Weights of a small mixture-of-experts language model, trained from scratch on English Wikipedia.
Size: width 192, vocabulary 16384, 30.2M parameters.
Experts: 32 SwiGLU neurons an expert, a sigmoid router.
Below are experts of layer 5 (counted from 0) of a mixture-of-experts language model. Rows are named router (the router's row for the expert) and show model dimensions 0-191. Each number is 500 + 40 x the weight over its row's rms, rounded and kept within 0 to 999. Numbers have three digits each.
After each expert's rows: a language model's description of what the expert responds to. This comes from a sample of Wikipedia text that the model never trained on.

# expert 26
router:506519482488488609563480520495477492491546477490473530459511561510477439503531454471549505466532450486427414474513425480444509446395495553478481444575508482535506461532479451543611530514476481581524519501542537575532543458434500443522529457452488523540504562415539509513514511500437543493511542434473497533434519442530494462469553448495512498523540496476519512450535492511480583564481524536491557443499464490488572540538378580547442478476506476508478498537469484501539552453509484502526560433494508482508448505511518456532498535516474441524452450470496514531473502476537443511
Description: Table cells after pipes, capital-letter word pieces and headings in lists, tables and stats, e.g. pipe separators, L, C, Competition.

# expert 23
router:482475526529550552514445559454447570476498474476590512509431505606526494531486492532526481478527443471491468509545534443509493514505441457458477508531541481548504484648487533541505497465461436533530523578500514476594483558465488484521522444455446503552485524489497466540503457468461487526525505484447464556455580518522519500443595473518486505531472530499453492464535502554503524532505465553547451487531413483397465448413433506480476497491479413525509519519457518468503465471450552508474464482435475515520487554531558468543472500541526484468442443487547516505428512499539454539
Description: Pipe separators in data tables and opening parentheses before dates or notes in lists, plus name particles like ibn, von, Sir.

# expert 54
router:524586494480511519532453514531495521452527528494512544418535496501578474462426425511536466498521464479467454515497402454436483467381528522406452508556532478482533487516511522481569509497444474580498474509514489526556510494501489483529498469537530531532473614420465471508529479505426513496490529494429483558479478514506530536523554465518529496539459553503477524461538510521550532561478483510459489479437481514451575487542395513547460504480549467503466483547546449502554583480543510425509586467521470479497444529547558468552481489487511490510426434543445431510517535497493515482
Description: Words and fragments in sports careers and seasons, such as head coach, called up, Later, and pieces of athlete names like Jab(bar), Ham(za).

# expert 5
router:492563518559491481540477520432487466473439470480510531472508456495517452472545460483540431486535457554463473485541479371476490475491451488465485470549517526433541505510468507400528571512452425518535503503564475509521513509572535492456510529461505499514536556495464590541548489458446530476511496452490424539537486542583473499528525479485500478482567478479510574525525480550489573517533512578511545431575510479457501520494546536473538414426536503418535444541493499556490457510517560480470465513468504574488551567446523466558497414529529477410486500544466511500494522492506474532
Description: Main verbs, auxiliaries and participles in running prose, e.g. is, was, have been, made, used, became, executed, remain.

# expert 41
router:480504445497590538541436527497505449475469548505467551463475476547529451517482389455563456520560448523486463540439540484476566466460510416515521387523540484516523418518507519486555453489395471590485466494550540591583515482514478519453523500469496526502524569501475480455558499529502519500491522508421561541454535444533471527541503476463521519525523505462516502500527481461569528520443443499481546444524487593461502557520501570527505450460493474444503507506541517487499431508492412499515453440534477560446507489521534503524523446477526472487508490465501503491471455507557442555
Description: Line breaks, spaces and numbers in table cells and list layouts, plus clause openers born, died, when, while.

# expert 45
router:483547561526512523505376562485474447517467515517523527489502388529565470514521500479525466490540518492513488534574454466465509478492517426473520433502563528505508522493540424474520458533473439512506489571517496540574518494510495517505504528517484505560428508469502488495618501522481496498449496393397540495512573476488443500515492478478499517453513505484498509489536516504491582495474421477407485485504481527474547516565487540546499459481515443493505521474431529522525472492485496551480403463480473539436463513537550458567500500549620514440492481480483465511456389543478541490
Description: Conjunctions and discourse words opening clauses in prose, like that, but, when, because, However, plus line breaks and the.

# expert 44
router:499489509474537481527478566512460515441465511485582521526525473515522454520504489472537411491545482453461438529501520467464494471449488500507508453504505501435502512444492504515501494520431450478486438598501464534603529451512561518528472436492539564543494579457444569536501475532435483426474567427436482531487474441503525475530493486539525578507573545444479469469561485559459571542476497529517482386525486492462544492510453517528486485495491438424479493538505528520542539472516517497498497490468460477499570528540540464566501502506589534490491502533450572547467374480477469522
Description: Nouns right after the or his that become a sentence subject, plus reporting verbs and sentence-end punctuation, e.g. intention, said, announced.

# expert 9
router:498504498528576515565489503526484537478495529530430554474467485555472496465477456487570499506493391561480442553465534447499558487444481436488499429489537497518544422512508536451512493484462473533537445519567558557592517438509532498538464567454493516558497616517543503502534517462498475509588499475439544568436479530555507426508548426500516521535508586492451487464491482471558537514418451527479540454516484518444497517487460537489425498475519512547483479514522492438506395499443452526502486460484534471472492553556506479490509458498477471463562483495433453534468497538497451506
Description: Words right after a page title heading, like may in "may refer to", the dash before Genus:, and pipe cells in tables.

# expert 30
router:520552506479513517568483505471477503498573491486515601404533513496517519463445432522530478503500445517406404488498467527469467476412509490420546457548526492528565482504510538455532456517457496502522485452496529499545550523546519528528447515504564551546455585448455534473584449489472500461505527434481509576533521577494481513530524468497481452521465488533482519479565502508515463490473467537451546517436424603486557503578448495533437452413482497506476485540501485535565463495516525493550538470477495522493431534528476473534452518498484508562462487516377464520456509516512496474
Description: First pieces of split words, often in taxonomy or species text and titles, such as pre(fer), wel(fare), wor(shiped), dor(id), Lincoln(shire).

# expert 62
router:493534489489511533515362529544495480504487530576492573457524504565544480488526482453559523483544458473498457532518420483502543519419537472478524396538567457537542452492537477530565474500426438545508477538496516589548530476415464489524509512538477502528456565384512449495587505468477538487547514514426499534498551457541497424551572427485499511468507473535502494488475491499539514533423470538428547443508492503507508518549405560513504493501503516459456522517503506471584514514452418456498494482459496484528478502494561449499481503519524517496436479505491461485495516558451482486
Description: Line breaks after table rows or headings, sentence-opening This, and tokens in coordinates and sports-season text.

# expert 46
router:473498589538495545576463499450372503490548458503445560456535484513466510454521452503502463499515425573446440477572390491458552526460520528483568424571567493485543529550493523466493499493492531522561551516546547559503530529450479492474519510474532499506384582448507545514504420483515518502536466480482503544461500488559488506465551435499479460565474485461471495495479497464457490542509449523491515535505511477471529575467499547459420488386532545559538447453472545518523420514454471553437527501475525505502513570503514489496488497474509540504457487478504471482474461493514502520
Description: Single digits and first names in lists, taxonomy and infobox entries, e.g. Robert, Thomas, -aceae, plus adverbs like too, but also.

# expert 15
router:490496535489502545545487546449477461475458548482558536429487477532529452449497458542539464491515403531490413541480490436511505458463467503475563481546547446470536488536404522484514511527470510529535544512529528622594525496436523486467564474509517538491405591463531491523561482497475468487502475457479516560491514514530520506484508475466513544500565492518521442495557525544480539497464486572520473455533410564438484561516433523548525473499515411562485502483537510536489480522445559488506471481437491512437500527486499386456509456517568509434467450500499525497470430479519462497
Description: Closing pieces of words before punctuation, especially -ation and -tion endings, plus nouns like career, season, Gallery, Venue, England.

# expert 57
router:489553535573487545578499598431456522439563469452553504510470455532474464477527506508579469492508481536459419537529452456500570515465554504449515497570560514534548480541485500529535522559479469553537516467530499491534527509490493427496511506498532494534519520374508500461568450522438535441455552510481485564495534494500548505409513441476512461528494545436480518453517477494481527535559466514488529459514450419467514520487439495563442482441431473512532545530466567563490485497498471553427564427467541516465483512510506470466498522506551486518476488520484509532381527468545487488
Description: Wiki heading markers like == and ===, table pipe separators, decimal points, and month names in dates.

# expert 2
router:514519505548537522471492496485465468437551444509486574479507435498519546417478454532469451472471446525460463501421447507441478493434559471439536467536551527502529528519527467460597511510439535537578522597543504511541510491518508487485450531466571582513477560480524485497559396523512500535510502434436470523498505510532532555502558478549510487503544497551440544484530467541494548574515415518476528462430548506459578580453448533475498487480477522543449452515445542558518498456453535500413525513477481466475509520500586509505502473496515486501477476523467519514429477468557538447
Description: Capitalized words and pieces inside names of teams, organizations, works and places, often after the or quotes, e.g. United, British, University.

# expert 60
router:444546515573458531568438584513472425505532443526499490483563524471514486497478426461509489467504492504471467476528451482451518508456533531506491470532548495519550537558407486565487492533428496552533501489514526523476527466497484557469491497446545573520448535489478562515529437563481537540480499445504508561407519507508449559475570401492519469538496522478496513490534519453550497573560459533498492493451453549447547531527431505516459386488474488528501534472461502559603449513476470475451565476421504500431470537488584445536508472485545545518468467491467488499462481544480529488
Description: Newlines, periods, list dashes, table separators and numbering in lists and tables, also Total, non-Latin byte pieces, and section headings.

# expert 29
router:490461485473611471499465541450447449467498496536541519504507430592541519531494462458529428490578456533478494548466474484471474519488457431427525466499535556456543530456522520456481508535461427538507514571467492541568494506522485543481511403545524496536487554518535482454525427507527486467457476501426501519495525523502528529473519483453485532477519540556457437521530462541503525497508389508505491428529528551456502506431487582509516462415496447462525419520502513498507481508453507455504475511475441486438572519530575479567460497528522502548494479496510600567443426473545511531
Description: Commas, periods and semicolons ending clauses, plus common nouns after the, such as album, film, season, company, story.

# expert 34
router:466503497510590472505433524499390448486479470464493555473557449555490606468519490493482392528460488533498480473540459492448523563515557509445544450460556517475529478500498515547519494504420437522536427524481519518595506472536446525455449507463531501547478517568535521464449409536495446488499505457484530588527481498537496486412551467463479521514479605508484510522510488501472575487524448501545495458524544485413540575553529503474453447476513459518495513503472561544557509492436490514452492520484486489488534511462540524539461457481538482566451502579497520526431497475528529505
Description: Nouns ending a noun phrase or proper name, before of/and/in, e.g. University, City, War, park, Club, and suffixes like -ton.

# expert 32
router:476469513508516472500454516522413460452513477575503522479545487507542519532572465496540399510555412467474473537474490499444533565457522512386445496499534514515545465422516521567524490528395436521519548530443466501562504401525480424513472488481503511555442554432483453531534418535519538454481553463403504525482522482493520545497534449566501539452492523469460493503515569539549549525523457477423502480467496524516560538512470541562440519489554492488487517522463574507508520430525479507484505558491489458523538560556537462512483518523527509484477500525477549507427446507472524482
Description: Words right after the or a, often ordinals, positions or directions in sports and season text, e.g. third, start, only, north.

# expert 14
router:437512503550527490547507566453443484492571416516477562424485441516518506474515506476488514516505454585497462518554499450459535488477488488470516453507540526459559468520494498511586473491483472496531531482534499533516533485460418522430482541548511462490450584487544511451600503490489499471479552507495517488456555456479485511483505473474490443514454533521470583489620451513469491472495475546485527525494489572424544570460518540545416481381479524497538499512451549540529424432445448508479504502460524495444551588489509513473471466504507492521537474537468463575466486573519433516
Description: Articles and modifying adjectives that open a noun phrase after of, the or in, such as local, American, National, new.

# expert 27
router:547548487490530543508483489449431533408483500434526567521520487508541521455477491500494419481488467502428473469487436500445446521442574488397557451566516513497542526532506491491550458527420458538546497561524469577522552502533479465489465505529531544546488546456439565435601445538490489437472481469453538533537550519515518524493491475544423486503471499503501543482520495542526500513479483481471528511448464562476525573549456516472514452408532503517440479559518498600495477453526558508451535518469508505487533502543474541542483544524458454556514427533411469550486474445524501500
Description: Opening pieces of proper names and words after the, of or and, such as Mar, Mc, D, Brad, McCl.

# expert 22
router:435516567499461572564478604484491461524523461530513478483454491492500466574491513437507501512508499564496449533569442522466533474424490475503489474526541546521534451557493546525576521451422435545515465539584549543525523506411468486477528491482501568510522577471507525458567510514470573520451534438481552569472529475447433467488529452479520443482485455455473472479516453501568567513505493507452535410488391472504505552512443530569501408446511533524508529511496535547517483478417485511433475464465487498463444492452543461487511466497500509500472470495463553535482478486494493527
Description: Line breaks, paragraph breaks, closing table pipes, section-heading equals signs and decade prefixes like 201, 199 in tables and list articles.

# expert 25
router:490535499517479552576501453464440525419502505496467505489533546487498462503544412449544506461520410538507434532517421469461509461422509558470473484532569465434561537587453467461547496502439523557542502460550567499497553477444485481495565449485555564508426644469517547539519490505494532497528513463528515542419522450543493548510514491478536483502485486480490511449523523498513477560519533534470479473449453549472548509496383552522456493472529505550509503548482472507529471511520512505429571443467532508476489587531535466547526522464499516494470449549435496498475461480492481494
Description: Opening quotation marks before song titles and quotes, decimal points, apostrophes, colons ending lines, and single letters within names.

# expert 28
router:478510544525544456545515461486438500482582471532439537424573530525539597487515471500456507552507463555508460491511441498438505500470472456497522422484530542550520452553417457477544501474476501541570526552539530546516542481486510475497530549496498519539395555486560554505542459501471546525473449432461484553471498479505512528516571497537491435459511507513402547469513506490533518541495429614489563496459517466484548500489479513479453475474532533513468486500487492483551454527411466493465496482462533528522505556454546483516416446552492502464429538543475435475496434525466429438
Description: Articles, possessives and determiners like the, this, his, its, their, plus modifiers such as national, public, British, often sentence-initial.

# expert 36
router:464487515479527483511453519441455450479454458544503534502492440603512560466487507502436445483524504518453492475502478494476478541456533458487566455503547562503524503447534474478571530528473400475500510617485494574613519497475451504498488479553567540520476526538526469469510439494474487434476514506450471552534494512520517498437532509505475503436474564539515492508562513558466533548472450507489501449519539532431503568463529561496509503460492450424473455526531505508513532474487517474446467515475458503512560518490562505557436423518506488505439459540541565543434400437532488596
Description: Whole-word nouns, pronouns and place names ending a noun phrase, such as him, them, films, company, Kazakhstan, Pakistan, plus commas.

# expert 43
router:476523573606532502564474618464463534498476469545462494483463467554499514531577496508497456467489480527463399502523501487421538505411553431489548492556543517525499517508503531464519524528472432550545542535553510475560511516499503462503528516461503516564438490462517506482524472472493530426465523492463480570492518502477495459444539462536503515494553491455545519479545427475447542542510465556524465496441450439465509549483464534544452489489518486511475539531435493571506475419489476508423486535458498510509470541535572514525507492592507520455431438486477504513372473479568530519
Description: Year prefixes like 183, 188, 201 after in or from in biographies, and numbers and pipes in table rows.

# expert 12
router:553485526569524523576448556481519507469498494480526525549572442542492491469494475437528434506520462522474418448510489475399480502425594457471504542550525445449535460482441450491528441536451487527550498519522500555578567479522485468528477507487563548507459537405506553424482468465466451458544538450490502482542499503451486486508524474538501480504475519483495496460571488553481527512502511484448460454520506539464574535532468511548424505394488419490540515521562475500553496464488519481479532486505439532467581628527504467576495547492515503501466522549489503504479469496479483561
Description: Nouns like offensive, fire, air, mm in warfare and military text, plus assorted mid-word pieces such as om, am, hit, ing.

# expert 47
router:507526488514502526554495484462518531407545511492456563434494486524532474478455404490521456489576440535447476550488480485480569460444455510512493477525481552514516419528463584507551517533479436548505482497555508541551576438476471491533475529499521614533509541490527543504539441516468512530544543498433522526421528489539443530468542454474510473475475507457497527482513445488551550507475498554527623470539461553466519568488477474550454489492463499511507421507510475547547449479537442508487564422465501536484495527562491405570501492493479443469502504517451521505419490476498439453
Description: Heading marks, list dashes, pipes and = signs in wiki layout, plus stock phrases like may refer to, See also, Born.

# expert 50
router:483563510580527531515416508503441458527516506556452593432472492492516511466481430509512416452498461570485472470462431467453467453438559461437548484560545542534517501561530457454549532510410484524575520557500524489528564502469405506510495541513500506573471525483501515430534483452515469494484490525506492493520502473545529478460522512489507502503489538501487512484526418514481522563532485507455478555480521594394539555438527487558453459469495481500489433463478526505514550436480537461470526490483500570505520566511590481583536445517512508480518477564471476476427454494481517536
Description: Digits and dates, mid-word pieces of foreign names, and words in election or political text, e.g. 19, al, Senate, incumbent.

# expert 63
router:492561535561503527502457469493463510451468483519512576426535507531548467444519449476512420517507406511521466538474455456471487504391540534420472509541542519494517463472499512512580469525421469542487486553490518524565545456477437496520480451485504514533446569443505452492493429476444498504496565471435517545536527489521553561471518461551502506512480521530496562415503493522509558578468467497477482499464500537475552538543454566599408494490522497529428496555496457493542521423501479441507586501504489463526533541527590474558510450476511498532459471556430498507477504490519490537
Description: Short letter pieces inside names, such as u, h, er, an, plus sports nouns like back in "running back", Final.

# expert 52
router:485527463529545499558455501460467444541517508551489530457538503554508482464463522481536468520470420560482471486533373495461514446447507482428539495533505556523551489511428521422552495514462448532573510520517561547561507460471489520519524490519499594495491526505479506464498440480389504482531522492460484571511470529470475508466609460524497525468546540488508519479546503613469589515497474529538505501455482462413604496540496519511450483470500434522472522496503452459489535520461484472467559471451471542481529554481553469510497467570529498381487514584500498513507512530467506518
Description: Job-title words and career verbs in biographies, e.g. executive editor, Associate, became, served as, announced, his, her.

# expert 10
router:493505528549460572597475570460433479456546457493472528466525549483505470477545428477527523464565445569429405453535438464522515508435467537458491457566557500514562497564451489489530468535489551558521555471507522516491534505449519510495508468500532520510449564405485590532501465456509539493458551489484485597440471452544503545511554463502526466547536497460523473445489520462457517530544481562542505499474485481465496532502403535539449472416533485521547479468520508537576461523468509515434573495474485510536447534488527475517510504482456510486455429493530500518473428444534458489
Description: Tokens in infobox lists and tables: field words like office, Born, Preceded, cell separators, dates, country names, e.g. "In office", "| MF".

# expert 16
router:415513481514499566545393531509499483435550493520480540472552522487542450510506438471481503479536467534477493474518501495500580528451508483498516498540468532508597436559431536492503440515493484601530517494521555528541572497522446511484490460496551559532475608459500494530533405523522539554512496453407503609450527438490445510547546473490519505538549505487525475492519518480514515538538474544513545485515458538416484565462460480528477451428504512513471495443490454521536417507472433491389534467480500472462490486540558450534508460497511479512454429496531548469484443522496506496
Description: Generic tokens in tables, lists and headings: cell pipes, line-break dashes, header words like Score, Total, Votes, years, name fragments.

# expert 39
router:545501521515523506561496527453439509504522471511532553481450491528470516479528503476548507447461434534416485538551557437518586476455509464493531407502578573482531472503537510481528464518434425468498422529495484511546537494490514463464492532508519469503463617428549524515570513492513524417502561478448570482463489472568505473488519481510507536550541473495448549511503452578514485483372478509427531467525458496501521542505471537509452470448548539472483515494462566522514390487490455568473469488442546533509512556503474500486459504473517464498522537509461508582468493542476404496
Description: The word family in "genus of … in the family", colons after Species or Authority, and year prefixes like 192, 200.

# expert 3
router:503529475526494533524419506420433511454542450489527507465538517504518416528577489508569468463560449501444425537487486460526565550438552510441519475561493517467534496519471463476545511509480475544530562488528573598551491511537482459536476453530493531549466520409529559540536472504425557474507542445478495555538540462482445511432516451528437423539523519488539500485551509538474519578518505512514507494511488460456537536558420499556434507468495386530537459497485457573518463489465488514447534480476501498524468517487522436469445486547552488509415470517502560528494498462490535480
Description: Pipe separators inside data tables and short function words or colons before a name or value, such as in, is, on, Country:.

# expert 13
router:549513479536536505506471529517511566491504474554463585494511453521515564478518514501458493487529469522436482472479564524411508469419502419498506476511487583489558474472507506469490411533467383541508502582505472469577555484480487482522531517499609521499483554510485520428516468499485466442489529542429439489497481480514459516492507498504496507462551508490474542458535456549501514527406481538470493484472466533462516615480468531529505444516526508474502435532438486522561517411497445519437538435445477464507589548535474512565500502560525417506520507501436528526486429489532488558
Description: Single digits in scores and numbers, list-opening dashes after headings, and closing pieces of place names like Carolina.

# expert 42
router:566560517493541505523506532430483517460510442565446522468475429543540556449499501506529493432562503477471436469513510477426442475413525498520492437556597516491495526441517447436549561565498468495525468563509539559523566486466555486527545483499562532561431572507530445531515452525475537469471461462414450521468523474557495475559508429511546514517494519473467523417483479506510495560461470521471490500471485481464521515494426587478467460492542480493489498522446541469503567464547524426451544522503470490522496533463542493583455528505514484441458508555480560551479437477533503534
Description: Periods, apostrophes and line-final tokens, plus nouns right after his/her/their in biographies, such as his job, his days, their list.

# expert 55
router:445517542548522538549493548430410474423517471514452558475513460561466453525491419463541497464589432488405437497495477512489539487446519485504491478522570436508520492532489532448517473543482547568565520507523528512499542484474445563495515476467545517490508567507474509494534428491568507496503484511480444553451520524513495513525542437462500509561533532469519485501534436451520541537489459570573545520518480557417484584470446533472424486380467542516515450496513518508467450501511416510438564470477506529411523524540530501517560463534509519485492486500522566519452476476511497535
Description: Colons, semicolons, slashes and dashes separating fields in infoboxes and tables, such as Running time:, Tribe:, score 6 – 3.

# expert 6
router:520523572500548438521484514466510478474473475508527559502502445580521504509534484465437476479515507511448479550511512534433452519459477389460502405481578571496538465406545493467483505516458404442536493542477542512592563490482471512536497499538512504504434541506526498479524465514454491409459567479473461480531551499543540498489585499541472516449494473516444536449592472529498587466456484514464497479504481512454514538539512564523531491477575484445458455536465527519469505457510492543519468546420487498516586504515480495548450497497524452444513484508535546599468439526496488563
Description: Commas, semicolons, and, or, by, and common verbs or nouns introducing a clause, such as called, feature, included, used, added.

# expert 51
router:526545509491579530533465539515492454547517523487472549447492462537571538406492436525498461518425494489491500485499484482480520509485532520498598488488535447571553519460487534497515530463513407525500518527552497553626507416447498469501491539436518592511501494533515475433552454501478480510538514455430504492412536576517428543448550469542478483452489566521510502522584481548537515558454477494471501471461494495455565511524507475533458445518485483490524505472454509499501501448461470537495476458437458538484454529481504427545481471544533424524501575568423503515431483501557488545
Description: Periods ending sentences, often after closing quotes, plus name endings and first names such as John or He.

# expert 20
router:532519548531509422505453482457475465524480511499508555512481435575546453547458455484503420506540510566509448544563473466472443509466480537462518476492548568471486505478540439463429529461439435490535519544451499474550542534484496461494480429529473473534497522488531544486517407441499508484521537507493435475546534506495485489492523445551485549459527496453449592537545461519495614519513481520478544516484495497499513551470488524525531455440510471438569479483466513549515530482553567514516495540460438539494481516541520511481501418522564588454426499503516549554400385481516482547
Description: Commas, and, dashes, and clause-linking words or pronouns such as which, that, has, had, he, joining list items or clauses.

# expert 17
router:525505495492559499506452496485427518502552492515461537502590494560510543535482474478464493522497467556521472538456435544418497497463454454477580462482578536470501510506479475464490462518419484511581515541489539503545563496488521479541487507545561498538462531512560572432534490485400518511487452469496497458527428476533485517539501485568514492467448546486435589438557450512452527499524469506458576491442477477459635535460432476525430465533490451527521494477515475488534506458471536588454544513430532536526536521472544534479503456587499550474435514537526472539479485520529488525
Description: Opening parentheses before birth dates, commas and words like Institute or Committee in biographical entries about academics, writers and producers.

# expert 37
router:480549468514514503612495559481427488434510425538456492446490539597514495463558428499531541452602429475461428512513436529486576498426532479519465426528572459479515462499482529493497501555460484545543511499540555528504505473503465505498507505522544509498425590484480523493530492477446507487516542460481520564494514518546474512521497453524530469521510527477517442443479456512542510583456464590478517468514479542422494526572478599534452497451481481528489537505528485538552444488518413430461560496462520478539455541546456501554464490578489493523476466479522468510458535501494468486
Description: Decimal points and degree or second marks in statistics and coordinates, and nouns such as time, number, decade that take of.

# expert 7
router:485508584516495503530471586420508491483504483549504493479455409499485499530521528535512485462524450600471415490557483481481525518483556454472507494542525520476532480508504510548489495539482463536566448503488485522514565538498493493485527505503576548490436522477529499477591437497532508435477506447495456498536517458569502487428509447541468479501566512428443532494549461507517517540449434530461536451430453520489571551474530511620466447410486465455524547508417523495516487420523432526395485496472543501487547567534518502522485454552535502506527488496460486558430533495541489540
Description: First three digits of years after in or a month name, such as 201, 199, 191, plus common function words like a, to, of.

# expert 56
router:455586514462553473524465506478472479509465465514562471496510467530523521488514494505503452520535481529513473508549483424436503434478476469510529487500496502429515483495489467444573518505442438489545516553567551523509500494553507568501451513468534563487505532518519554467515497456422486468514512456474465551547511474545490498485541472548498461537492470518531530448553455552490547608516464597537567456551507457435517506515547527507516385458502435442470484521520473527506478532480523474466470547450514543502552577465541493627392383497519481469490504562500482526552515451477456530
Description: Word-final suffixes and content words after a, an, to or was, such as an end to, made, used, -ation, -ated.

# expert 21
router:475541502473549483546483564477506471497564478507462577425485456553542535507511387480537447477514425499507474536426504469471490514445480497446522452513535484518517443508530495399566511540465431564541463549489566501554596502516458460498510523495469486534451586488523482554531518457538584513522465485414517496480539490527541466522546366515487493486475542441511468475507554496504537515473489478392536487499463526461549491591469549487438518503543500489472435507481487551565469432526452530487487459478546486477491556514510447484535495559565477513467524478449475469467486512502509513
Description: Plural and word-final pieces such as s, es, ers, and words like male or women, mostly in athletics, tennis and medal results.

# expert 40
router:491493542479546484518450506522443474475503465567503551477556450562538465515471492479486486468535491499422407461485471426441436448445495461457569500506527538473550534524472461400543463529460399488558521616563490563503500532493497506535496415518580529530476569525518536477543495451468529470440502467461483519472492499533513524508497486538521479441534467473483559525556490558532476529565391510466482485510516510426563469452453493437504442495473510476526459513560479523556563491463536499481569469462477552475537562525510477547503494588500485512531528539490502491500439476526538543
Description: Periods ending sentences or paragraphs in biographies, plus quote-closing punctuation, apostrophes, hyphens and quantifiers like all, next, long.

# expert 24
router:536486524486501435484514487496518460449480522488447570411529469559543505488499432494515386490465468496463441523462471466492455506424505501462528475513536488526503501510503451466656554513462494586510549559573528573486485473552514545526457476493571552520480580485506454545532463527515517506528456446441540539492525459498473538519613466524494482520499504514438568528516479499575499592507456611501525497462499532504499498490459565432501505483536515467453458550478534492484496500534489501474480468506486511531514562560490487524461497510503427469458511504377501514472468449511506479
Description: Words and pieces in album, song and band-member text, such as background, backing, released, and fragments inside quoted song titles and personnel lists.

# expert 58
router:530498541500515528540438557537459483476530496511470556464527476484623511470443481470492434522494479543521487499447522439431465435412503400399522504591576468455526525513532487418529474564422451506478542590489501532528529492504496436517477487525478520544497566439475501416517448480468512479457492519475455514529487539457498555525569474530498511555499532508452514470537480568525577505562445519413464464494504555450545531477495467469462448462509490487506439560477527506491521451480553462493558470469467475481537529517567509559544509535485432504528466521498542512516456524482530482
Description: Beginning word pieces of longer words and names after the/of, e.g. re-pose, depar-ts, ance-stry, New in New York.

# expert 19
router:477494514586497532522477561477347535458517477509455529492526454505465487470516438503543438440556437519439456500486458480491536502466535529448572535531578469500502511564504524428496481568478508547529517510559490489506526523536458497481499479439530516530461537478486531518484446452508476473500529467502473560468516544536501544490569435528513510597533492478506494493543420455477534549520442536520489519489507496445498545455446531507358490381502521531512452470470533509485432508446451516439552485452490538448462509536517455498532521534498568502499441529513555515413447484507513483
Description: Pipes, semicolons, colons, slashes and single digits inside tables, infobox fields and semicolon-separated lists of results or credits.

# expert 61
router:506488481563554475498512502492434519464499438482461565466553407523541593461565537528522397582474464529493482553528439542440532517477535473476552384430559546519529474537490460489514463471419466507519490511524556578609489502470486494519496531534499468554429517506535486479491409524424445463479477458474513497527536513453470494532574468541532483494459553467450538508490484526503555493506490538487511533448500436446559569540508487484478499449507458500486533516523443477555493522433538487482449491467511518489505509465491541494495473552513465509455583549488501542465453565476516436
Description: Words within proper names and titles, like York, School, University, and nationality adjectives such as Chinese, German, often in lists.